Weights of a small mixture-of-experts language model, trained from scratch on English Wikipedia: width 256, 128 GELU neurons an expert.
Below are experts of layer 5 (counted from 0) of a mixture-of-experts language model. Rows are named up (a neuron's input weights, with its number), down (a neuron's output weights, with its number) and show model dimensions 0-255. Each number is 128 + 32 x the weight over its row's rms, rounded and kept within 0 to 255. Numbers have three digits each.
Before each expert's rows: a language model's description of what the expert responds to. This comes from a sample of Wikipedia text that the model never trained on.

# expert 47
What it handles: Stems and middle pieces before suffixes like -ic, -ity, -ism, such as positiv(ism), histor-, organ-, oper-, Lag-un-a.
up0:165153080053136101126092130196096130085098156144106075160173113179118086168222139111128158112108123129128177180144072092195075179156159119146106143127118177107155101093155133091119142151128130054179096122084163110070119067112168131099141148085133135155072147148169081143121142116170097111137085155092140140109102169118167131103097130197144133103150111156095133122147111185069137114128098122128156099078188146088136099089133091182107134153108076100100100081151131144163066125176208173178192102122125135158177080077153107127151148070200155114141162069111122103154081124134107113167159136147120159080148094081135114113121139070148108143159119140132160126089104155121105097125111111143138128149076110089125145143114145083110137123135131123170153085179130164146136186118152
down0:072152127187169166106166105134143080098123066084141171074108116174172091134051138147192135073152110120111128208154119160094137139151116146087100128133106135143132125123135129119145158100127102139140134132092090109181097119115132175147187108151129173086090174159075123123112074060130183132167127184139142146072137083136121092158207158100123122108074115122184135098066107117092103103153125123128169140132111104136086140162126193126100129183136162144132088155122117085179160169155096186134086095144098110143101111134130099127148132198121118108141080179120155098158181129067177196131137138105150094127070093120118150187159147179115101162097148159160042156170142130159170114118104105083127122093106180133100081117108114138100104123110154106133202161133076096108111133139076
up1:131141084125117118106100132115093079174083093178118117147132076195106133115116101113084128156129124047115154148206097126166126154182172127144076073182121143090161163155131159085100122116150131115138144123128105090153151144188131176062078163099114175160173166181104129185153100113153184090113135159142139157172104061109118077125148073105136164135162142199152029161134122121054137130148184151064156104158117102154135090145135102152091178118189130112150115127141111124120069126101097119113143108131158058110162120191128113102147098149129156123174111186125128121080103158081071144125174154137102137096127113155123155035105122150128186160144148129156114150123066126123089133135161141151138050110145124130154129085115134139144072151056120158128125116118109140091163143130148
down1:088139154097065153175155088144148135083104112105130155113165098117159158178082120202100151152104074178209175140182123094128108099136104160147141107117127143108110105157170142109183147146143090136104092089109053139094064125101130156178129127107167143118089127163132143090159140118120157188158107092158137108114146139136109137136100127149094135097119074093145187108142079093116166139135104116115079131106130096141138127101207154174156086108093152082163152193100099137122149148120156116127123111170129151115139104125118126108089147150159151086113114126167081106177162148140156136165132183084182063116154103052090079133169107173090135120115095114112104107139144173180179071123151160203140119123130104148192117089089154099171104044139087079176154166102149032135109118159137

# expert 60
What it handles: Pipe separators and numbers inside table rows, e.g. sports scores and station tables; also pieces like outh, urb, k.
up1:122131145104142101118141162117188144119139183147139082144125130120144111079186052127145135060139126177003176144081170070124181111105132192117084125122184083099143117126145136111178147115132126135102176136186147187125129133117107161125137121100103175154146143088132127077100174190132136079162119144138171106181088153123165141126074090140113172115129059072116162113144111126158119082128150111141108116145126109107174119140155165150122149130120188114120149147125110098191094154166125087127137151101086105162125082111144127074133131147106123108108153170141140109115102090123068110218123110146116136123154116133109144136164084179206137043156116144113073123130106167112131149169148179147093148087177123082146153065118122116124133094146111123080083125190169053113095087133072
down1:121137113143112119071093164135125082180118076047162111110147151105098150101160163143126096119077146159135098115130142151112093189123197142145120120117149170104138108134085175178107127146151144138115147109128132113138137087156102148192123142112113130071118112144109129101097155118118064091149124115157054148113149121141181170140112060122172173155099149170175162097070168162098160132122107127075088115191034152146077137113150123128117070109111131164217130139140094115122173094159147150135114107124123086143087161085144146205167123110153152131122207155148165159136159187143164111083200153113098150215108067139074124093130176104071093221085124114137147120080143119132124156076105125074135141117143123102119126124080143141165128176132108125166127100092114126106096085131114
up2:110240137165190089106053123120056119138119138110167187083119133124154111120112114173055145108125091184116109155113138127131159124080121143119101107172097106134184135120187077121112152190150173163151133105111149168100130136117108102104074099121152157127132140135197105095182173123065170124164139107067160165094125125174123150126139091099140147119158152104146076113110064126175124107119130129087045114125106124105145092127148170192144081078043095110133202124125169152123144095129123161121125176116110100099106130100141167120138138143094120187071092114106075083164169134117132134128184110124127175112118100116150134143145098140151131072122173101130133125127154125137120124169118132201096179157173134074201087113153119084096114188111144079098179152125131174147133091139117
down2:122066146128101186121145113175166123142113169107070086139125137121133136123183149165048095143091138187113186139136116137110130164119138077080113138103109162138072155149078121138170095089127128174111092113123124184180114150199177165136129122075108111107112115174139095155131123141161117128122067087112086185166046135060133110142136122158108068140123150160104099106118128100175177169158137105169124110063169097203119147058106168155135164133087105172154123098140131212102094112130111132100167118168114209067190132096113123118153126152182173143143137134123190173104121137132152150094071073156170146106107123099077161093070058145102141138114166144133139161080131157100179143154080130159131093086123081121096131133148123146115143131114157119117075147156090099125117125149129

# expert 34
What it handles: First piece of a longer word after an article or adjective, like un(it), col(onial), cult, man, vis, hon, aut(omobile).
up2:122134137109138146128170138109089116137153148132161097159154083130199066086122188190117118087160132171070135106187071091088105168105120112143115155114085117105183157164119167079137156169137147137124166122147120174140114148101101079144099123137128179138200157131135156125172113154087199136076066134104108093099125162115125175147223127070087115125184130121150093158078110105145113135147171168099168115123100138087145084164146101121123107152090123176112168103096120193102115114134175142081131096147162081184111126166099167114101108099151104081157125127186144168086103113140119030169126092100106155096077155169096187097149082079106079105149133094131160182122106071095108094127130159125128191092174117134116122127086134086111121125109153147156160138127129175123151167188118
down2:199140093093144181095111141122154167080123129088091132088141145133154143100149136102148125169121162086208094136107103149130127161135164167098165139120126131068145119128120094194098124100144112145132083082166114121142178164134142120049126074095209090131077121140153092078080089108141126162136114117121154157171125170165113095123182109158143141140132185098152177103143108136127186111097132083061135092162184144151118140133133142115145084116069124101138179140137088112161141132140108106106106144082084142070111111090121100206116164059104168099169146151105156081195181136129134159123195081124122122125120141076143088059045201147137171129142091170120105154163127143067092088141101110109144143135129121169141079124191193169134101150147106099140092102097165139154154120143110
up3:141126161171089123127136134126140145114186154080103173117106101139126158085103132135162094148161170114137102156136137135119138143119130136115075145164103154129053172114139099159127140121129099122177114137160134173131147109135155076065157107175168187128090094097099103135152104144124140110155129102083110103075170154173040126087093136030128167105116095091139175131126094123120149101065088113134147135081114173145121104151199127118126141149055147181106107116089097167150086164134106143142214127096131110090086130152084110118168150083198098126158157119120119122192082149153186156167138142128111106166181124158103089092056090166117169120191101062073160116168146122163108129135188154163099103162105131168099137138112204143126106154099150119114161048098121154139138097186111
down3:093122031140136178142116114141111048068127165141124097151132142140170159153043155095131183099098094149119103093155149071126162158084112183169137136133116099123164160130096151122109151142178126128095162110080091087112118142137161216122121105100158106164082126114136124193110105142127117147124121140187150100160100114097163146155175145141151182164084187158105090165135150139108161096194179182105166108128119144094123140069146131104064117074195096083153130145163139113140106058144151121105066126158093113138124166131113114152098131181087133176147124116116119162124150126100096105065120154181130096087183115151137095129176088062084132131136137147131114082122126147097141145121101176131166182084119103069151106122150136125131125129140091139151065206177126158108139049128128

# expert 44
What it handles: Word pieces is, us, iz and word starts dis, n in names and foreign text, such as Brandeis, obeisance, risk, necessary, names.
up0:170160145092126144118044120097114113133193202116172119122133201137113051119107093157100126156169145128175167098127152130126149149086072121132167130117174142131134112078127147177081145140102110067144139094143122089130105111156116120077124052090155133105109145117153126132086124128127120188190184126093147107115181139099102191130193183157102121173065160089165090105164137059105157104096089107142163129068119154135098133096146102182056129151107177168091151110186111104095169114165168135152126136122104140156138098110139099074126136126128081178124182140117116136161156100119194137062160105130115145127153110102109110116165154104152091118186160108132100075111131092133177132153162112107091129146171098118145166108129107116111140152211185103135164130128090105035166128105148
down0:065104118140131117142149161107105095134118083145114106081127087087085191146151138150095206107081132163089100122108119139124088119115079102120096168122073190119150203107140152133172151090126127139174153143132126142166129181117091139095135170121067127178146101167106125161175136148121197155141141122083140102143072176132127188154115135130153164144151164144167146140110135091147185120141174071131123149153147099108098156139122161154144059103126173027130132145119176136090122165100099112141137155051091063135194147098141101172092128138118131115108064089110066131122080168126116096142118187138089126114105130152082166154182158153091083147110142127130085214133075134103180106125076106180114116086126139109106166108065152156067101129099152128140168168134166140165135160086110
up1:081170115054078134117163125094175128151098126139075102087099136112154059178145056185104165125119086131147156125179079089125134101079118093055102141119209160116143132085116116117132148168133128179142128082145099133104089157141152134124144104138190082121117126111144170109115148104153102125104185131167135184140100119154101104080132156129091129092125178099109157104101066121137126116165104113134180212195151127145114093148134096134064135153137123152094119092099115104144081159192166108113136112103147106110116119132098162181160125164192149156159135107175114148199143095163118135164161105111135050137139140141092173148097206125105130067143098132099173129108148131163121115173190078147115115151145123105123169152162067101135046132124108046095114147137151101121118121139189
down1:105107122143082126128068108156103156077084106127167142130144064121120170121149108119123112099130141144114092161182105134183097126188116108181166135095132101163177123108135179116056126116124114176112138084122126153140134140126128103157149117137159119084153188130158053171129163120108152124142146138079150089085135192128162033091122111116219090079105120115124118104140123122180131142115129178157078180088095146142146072149120132121109147090202198123163142146193105152147132102133097145128102071115117163177087124145105157134172148170155084116141113116101143111141074115139124139119123124130099164136088128157153092133115111117156136157124095169067101152123130080184149091164207196121166172120172150096112113150153106075106120103105139064213159136131068066095163067130087

# expert 62
What it handles: The preposition on before dates or surfaces, and dashes, minus and plus signs in tables, such as on August 4, −25.
up1:135106196154115100157136065177124152142073114117174074149127140170124108142065124158090128149104098149040138153109139052144139155120143178089158106163126138130137136185127102113102176074107115087177100142138159065072164151157167135091130094133143141082116151105148166110182143135092131113119138118131156103095111181149118105058092079142152128087147110058133144088129117121109137111180165157102067166147099130144139167144112066130120195171140102116102146100137134138111111182163143093129162103091115141096110093148108185167123140143057032116134116161101095167121102103151155178091137132127081151114122171144175201157150124100108131105183120195138138132117120142163159182144155124148083153132085107108109131169114074140122092170108169134063154139106069133214089149100142
down1:201139155157105121133118163151125217132128091071101125173204138128126140140144094120125146156122094103146113151077084141122056117117170122132137144128148072111107127116171166137139134078168096143092117147125102068105091141124147123133165126128110157096105169171150089098150112146092147182120196131130113109175130099141068164127153121140178129082109127104113162172153121137088141186136121125121144083152132101069128078135123068125108153186144122163112096172115085114112149081143112210082081148106120134157161168185183182136153155148165183119123140106111132131086119172113194096140094129100184128171122138169121092153149110102160139045125066140208100104126124137116076126085100146159109122044096152075127109087136098103162095160071110145163117107128084130087107126225119
up2:130147071118133108190133102097108163107110160121146163086128103120139113074160137172104190186111145132113146101159126143148161092166157167149188103119109121165103100048078101133100037132144056092158152136120169160196116157111165102159103099143111194123130138123139098153092128126144111098102060059158154174178141201134076174127156071118117117095132153066094155117148139107107213139092153128133122154109126125122137153150105068134071173169151117119131134124155125134187117192136100091162171159150127155080107129088193112100116126134109116122165118162101161112100108134111144108079149154161136131111070131066132206133103076097130090111088165157142153159096103154161070136153157144095082133152185130143118175130112091136079090115118074147116104166086113168128099147181126
down2:115148074186104116180114118114148110116067100157139112137147129143052084132125076208130112074146111139096115167133142103123110133155118144119119118110112115123083121090139128129093140081228135158144110096166079140077099109119094195085104182112139170155111084168130147148156175165134105179201171082168082126103193098142129155125093073166154136112109115098107139111132117105142153134125159176138172161176187124132153160064167114136182137137147121159111120118129164131120078113073076123148118106130090121079129091093114191097160143162138120112152128116131154118088141113156084150195120137133094165056186176172144125111108181080160140105148117144136137144075155157075154118131136178125139087120105116101193086151049087024161168141121116135127130156119130116106094157170107

# expert 3
What it handles: Middle word pieces forming verb or noun stems before suffixes, such as surve-ill-ance, Art-ill-ery, Pro-fess-ional, support, caus, incre.
up1:072095154099200132148096143138151084172063080037104084096135087123150098111063191060148158094136131133060143110133089107178141127127168066151154140126132128134128167136092160155096160102074112133181150180102179115089091086077106139087133168129211151117130130138131079155123128158149109121142120164166135115151122112193098065166146183104140117188139085171146131105094126162089125150091173070125117100114126217169129183160082144146194115121112101147126098089117151135124098073155135145144115193147161138112126110133140125099074093103134091138189157088114120101121117147158086211142090130132155111096126141137127165110092129138114121143112121112103138117158137172220097181094056117110136131148109153120162135094113145079101088127121115154146142120158147143117119115174164
down1:096080064104022152152142179121101120098198181141119138123110148146082145130149163129246119147225172132103077179110179143101094145135132176103115106138065147097144134134093139066151101170136114163119177094116074122160161117122125120159062139162096107131138151133139155094114139173215106128100094107141162069124133159152064102149136101098134103106090099142136134173124124152194169097155153168134171137129094101089127109112094149102124114127197129108160157107108161121136173164143181182161153112134069062104151121145163138088191101143088106127053170144139109167108126099106095111107148101161136086194107170109170113068157155136120102110085152108142109144143109144142107092119140094148088135149117155085096134112111090124105149073160151120105087125128156137154141129121131
up2:117074139103137122166122166115083078193143121094171072154152119167140159133103119097098116139096161129092153084139075168122112127167132109088146153100150129121073168159082106043094116108127120116084111111148126094097128054119132055076159133052121076109141108095167051150050100140141157171107147158125131134106132116104132151112161136152104148118110138113134124148155104116161163152129156138107158167180104191103146145133126155159121131130146139107116085147161107102158119146184145091203153129113087118125170163168132099177119033141108144113136152128126111093152165089087173115123089151199107122148213079186215126179098146090105084175180102110101125123134170092143140167123143111153155067134150141179136181122123113138131123142189123147090101138151048163166144126163131
down2:129117112121129142155157143102127128108080108133152203121154148056073114116189187131119166140127128130149105160146162126146109088097165115115127088113177138085133137066174124159136129111144130187157126048158123134102117167097125166153131121170122164132140164164102148082182120131099146124130107078141151066181148114136100050114125144097119142145133094077152131055145113163093089122117136177143136136128117148138122109159124130060066143093131121139160130116156171156088159095073118090087112152161131141155148088116090157100136156131098097147143105167165138118075108135131121100126120096081151128061065191120113156123116130154172185136114149113108133097176146147137169223118122107166139068161185149173183031129040130127101126065098156173191084173086156095076137120160154

# expert 43
What it handles: Standalone space tokens preceding numbers in tables, scores and dates, such as after a pipe, comma or month name.
up2:096169143163111153154089110149174128166076161102150101099160112108141095125192047144105061187110152113130127151133157110121059077080166144165073153151096083115114126162132135119153115095125122118120126139107095118093124100170106162104146107147075126153129113154139169182106094049193161140073123090083126087135165116134101118130133134133152165145121205091166101201106090044153145086090184105156218140121133088154150115130198109149125142162124137161085100133067091115104099121153154127149120125078139144147121147132144114131136149125147138223188107115147143096160093135104145126109172093174158161103063172177113145138137109116099087146174102100106078143128103128158090177138116098155125147138109160135126112101172091136149084197121162087095148191096089188157121127115144
down2:128146141130062109108103211122176054140148098111133111132114138150164095140122163101137156108129178094146122110104127127139162177163102094150169093138133113093131147082098161105137119137074120118083173124144115134064091124122132119094153076057106096147112114146107082101099165104126150114085220119182130147118110121207111154134107118085130089115128186163102111200186109133182173128153106140113114163097155138109105086149107135121101112111055144112116131122141157151165126116171079146173103147167133097159072193104081106111158161138130158183160061131093089150109119096212152159118086125136147204112164137151155147193090155142161125144104125142160113096163126049121122124152117132160166165106152135111170101142053089138169166141090030126104131123057121131120119158131166
up3:083129198156158071085129143124128140145117090141163060090112100127113163084122117093186117161141147137081124142182116114115154143111141181098120137176170167129109167123199174148126176075103078141147125116103093138118115139132090102123133143059192130137122124090110175112146146082114154126120110129151104137166152143191183142152056142093206177108091139119061116100111150179120154114187171150152143136092122107127113145143065104086137167163105174150146076114097116075100078153112148131085075127183138137109125083135099148119154113154163118137121146122144179151123156144126134070127152138130129119065139125071153087121079125069132113200132096080172174119138111146061194082121142145212092172135066173090078138159130150119096097143129162125142105111062106122117125097162176
down3:170125122080070180134159176111134144188139086165124135162154118156168143119140135131130150092169041108119110133100074090168138146156048118161131201135059133150135157136104093133121120156132092144116115139123121164110113120136131164115094086106091144096165111125071098196112108139145117114132149155056166153117138152182132095153145085125108114167109173086131169089113077110084180105130091167071150111165199092124110117155173177109116150106203120139122157063181110136157190137124065155118144118062165105113104120143079135102136087092112155157137145126141057136139129072107151134141127112093110140163126140135111173160169095134144168073110191159109139061088116124137118168134131129090124197114116148159178133170142093151138093109153102165128083059178171107090142060162104

# expert 10
What it handles: Common adjectives before nouns (new, most, final, small, former, public), suffixes -ous, -ful, -ious, and ear after F (fear).
up0:117160124166126130128135130088194101149105092150103089128136190098140167193181111065115151142079156092155121143147142130132120125128097084112145140096066118121160182119123140126122158116071134142139151055139157128097089111123132103098113141092143127126148163158110171155083171146169098180160086140122067131085109210142187155120134063115079116189136087113120096148126120143165108136114120175153145166107091128088159125193130111157133124111113146142126094139148082091218152122140105151145153112081108159126122088155080158095145061110134178062117133046124093193139088066130162137114123083159123129139094153144129131173140145173145084106119131156072098142158175115158167103158138129082064135120149143098100163106135145078158102114166208082123134167117059064098177067131115
down0:071161065052168105165131116155142137153119139120112144159117040177084141158147190120138115136151109084107109113156101129126101080135130125139122128137126147161138152107189130188140168125123124089145000112100117174046149153110175133177062121134069099152145105189170161149158111126067147133109149133121121169067148106130155122152147101203089123088152091138158131098114159146127186095105100151100134153092071069135158087132168108123102125146101145158091084149105135149119155160116111151154119101112139140108146090142130116123161160099118110144126178129187160098065113120114115146124103144171156078177189122124085187137146092113131141106114110108155175076112140130146100188100119157149193134136168046162140152175064110116131127173133098145109176114133130103117091105143124
up1:127128142126126152145098118093109071128106123138199121155130044107130107155148125116064074165124159167122174124143134150117070176158187142160078151090127162106159164121137128127194178120139100129130102127158115126167106115146140164155172122135113122118145151090051120145165121141115106116091074134076111101125102131102062180155162074116164184146093146114108076175161115112119137121109112107123108129137153096069110223135114066135144139206144106112156097110164155129155125121144170131206135115080123142132189117161153095114046121203131091156151127170161132088126145047099077126114166113187141079115155113118098152161138111052108132165177132100133139115162130130175079106133107187097095158120130142158160149172113114115127104187101145103115207075139076098114147143179126
down1:102093119101152116169098138147113148087119110162065173102097170201170135142137131097160164094081088127149138108169145159167192136118097102081167104087133095107149119141138136181039144148159181139146175155100148138095120155167146109136102164114100140115148073119105089158146029138112169186079113151104060132139126110164162118129100111148158137149165130113111109099108109128117166161155178072083086122115150168177138164152084116107119127113143096137086132143047103117111125108172094115036175146114128176124117143104131130150174153138136076060129077066066150135164111139127090163173121124153132168068117128150202123147133141204134099123144129105188139145082099145153128117161110093105180141150065098116133110192159120092182141125164173169123127137077122107130112085119106

# expert 32
What it handles: Word-internal or final pieces y, ur, um, ent, ice inside names and common words, such as Hurricane, royal, enemy, prototype, Mazur.
up0:075110117098100142090103176128135114147082119135127130158154136149152028135074109160087194162136174119112117123130128101098141175163112127101125184128128124128109087186121134166137192139166072203155132164164164070111109141076154130126146148132094212140124133122120144137149117172095113128055137125182095109190115144114142135118121122077165154088119146144114159113135158078118098128053060165158156129143143136070122120105092154106117121101153088132138142095111138133119137149115153111114155126106068167061062126101167112123115156095098127095165116130103167170118078216110204143167162102153111119155086136072176102167087110177145173119108151160141100175151136128211127104130131137059151094167098104086156144072121173119091124179125122121153050151127116103105107168166138
down0:146101131140116109186129129174122135103107126161096093110131072141144099088115120143096123047178135137083176112104090166133106092132136101114112123124148082147091095022151104164092127172123091176120122152113140109107135162092067112146104188111120112185124082142105110104157133134111148110099146160139196115080133138106181157174075124184029155127100185122109194114154151074179199125112160079124111115150145135208165099121103117181130101146137153189179138110122123117172157141101099151089152115112130135113110173118095079111184149151121114098168186158094110070159114120168172055148120146167140115144150156128095097150095084129146100178121137117060142188098149150139194165084140089118141096120117119176088159155121136125109121151170101082163118101179153109124111121165091
up1:160099089162138105150128144130130142113090137119071147152116110069140039124143107134154143111103135159113106114135080114132181084054132088125138093102193183151116094174137123178085089131187108131120137095139175086228098123076146107124117115061129134129170155151190120120129134149099148133143143130160158169168142099165142147100096124153148165134095128124055127105109077194127113103148101129130137145116107160152084059133134144111054167128116096108200136201220082171130133160146097129132068129126175161126147180039152119194129085092131147099118099070095096165139116129106109155109158138150170135126150108148127176140120130126135124168193112093130121188117170100099139110110167129144141110145096152077102097110069137132141128083166165074171103076146121085098141116143158
down1:083152097088206206093200186162128156068168175149134094155144161081115141165078097195147145120125124061162085132142146138128150194165091119164098137123092106144119126129104120113091132162092122069142128134113108148142123131163141145121121133193121094101115117105074128190158116186111114165133096091134139110203085143048125186094110195151122080113159124111123135106149159139119135093153171152099099122148169150130149173098098116125140104123144139110154132144051088125127084121117097122135135108108132119171110073082160111124127131140142113123152140123165184144158154111103112143118122127141160092144042175142113082140097149164141014120095168132125189085125170118133135100075130130181117084066142113130132134123077176105068143093141114123152075140100109151116139204147183

# expert 39
What it handles: Pipes, spaces, percent signs and words like population, household, census, sq mi in demographic and climate tables.
up1:139157087126107160130076150123102097080096116119119128109156149147157133124048163151158086158149168103164185165080130152129157153099111120051108099134125115148169163135138130133131117096154161131132065127134127097208109172152097086110182204156131155108109159133149064103098122118092089184052106152160107078185144114163106079151164159149140122188085094139109154093137104161155135101072161153193143119115109115059126166175111037141136128110115081116133132164129170193153139119142152096141180088104097127132116158090147130059143145171094168140141078140110133133132130077163121074124095108147161100165189133064076176109059143112123127098132103110132141107079161168146113189064083114110096118142095101091137143149172149124148131112141078121121175132108107179122124180150154
down1:143105107099129138096123107104141129183165132087157119188125188165122152131135079112143148183086121108109118147186132148165130089181172098124140205133125126126121078117107103088092094157131136133148149105069104182106134146028164153169098182104138102134042067118127131175137113154088145052093153117141105176115135105107120152108073182122155126122140130061155120148076165134096118115126113157142151101125144135185185118099156074125116117158089109148132140118113114163178122110094103118171141137138070162183071122175181122070094183090149131136132118124078151141116096123158038123102100141111149143180145145140143102109156153140158134155126171095058161077135132076103136137158185115106135131147116186200118146143067110180125147062149163138160093123143169071144074106126131
up2:120078093168137137142119126134172170163102146113157147101159148113166083074144100136114124149070077089077105136181112145142107106083109129072150127141080102117173113138080163093141157142109107110147102082156151161151169123071093109117159120142153191149103132144162096124149142080138126098169111091218134107148188129133136161154123054185159175090134138131136151107070144119123166125147170142119120160136117100071139167106206119113112135135114162126177076074162132092090109141084110105159127094070111064105175112176124174165154162146156105077087092121163121111163134160139144124147121175138059129121147133096105145089097174122144122210159114085167134153111137144108114125142168059158074148178099166114068160053155136137103114161057168090139160164118116042122145142123106
down2:129225142134112110153040138120096101086197115113094100125085151046133109163099147150147124137137150145158141138087127098112129163102121137119132171090192125117044109133100110137089148179113120120071116215110161131053200124140080120142091101130070103148186117141157148084063094122117096114087107105157125134154121117097101135124128168104114085131192163116108140103132051152169145086114153148201110066125134146196145137112114135163175127099142068112102135146142148074127129154082070128078077150180061168139184083081097143084115067116141142140090142120139081114122186143164118102176117167140106153123130161137152095113135152167140147122152132121134113150105139169178171161152115130119143158114134150132144144169157100154109112146169092127125171162134166142176101183098146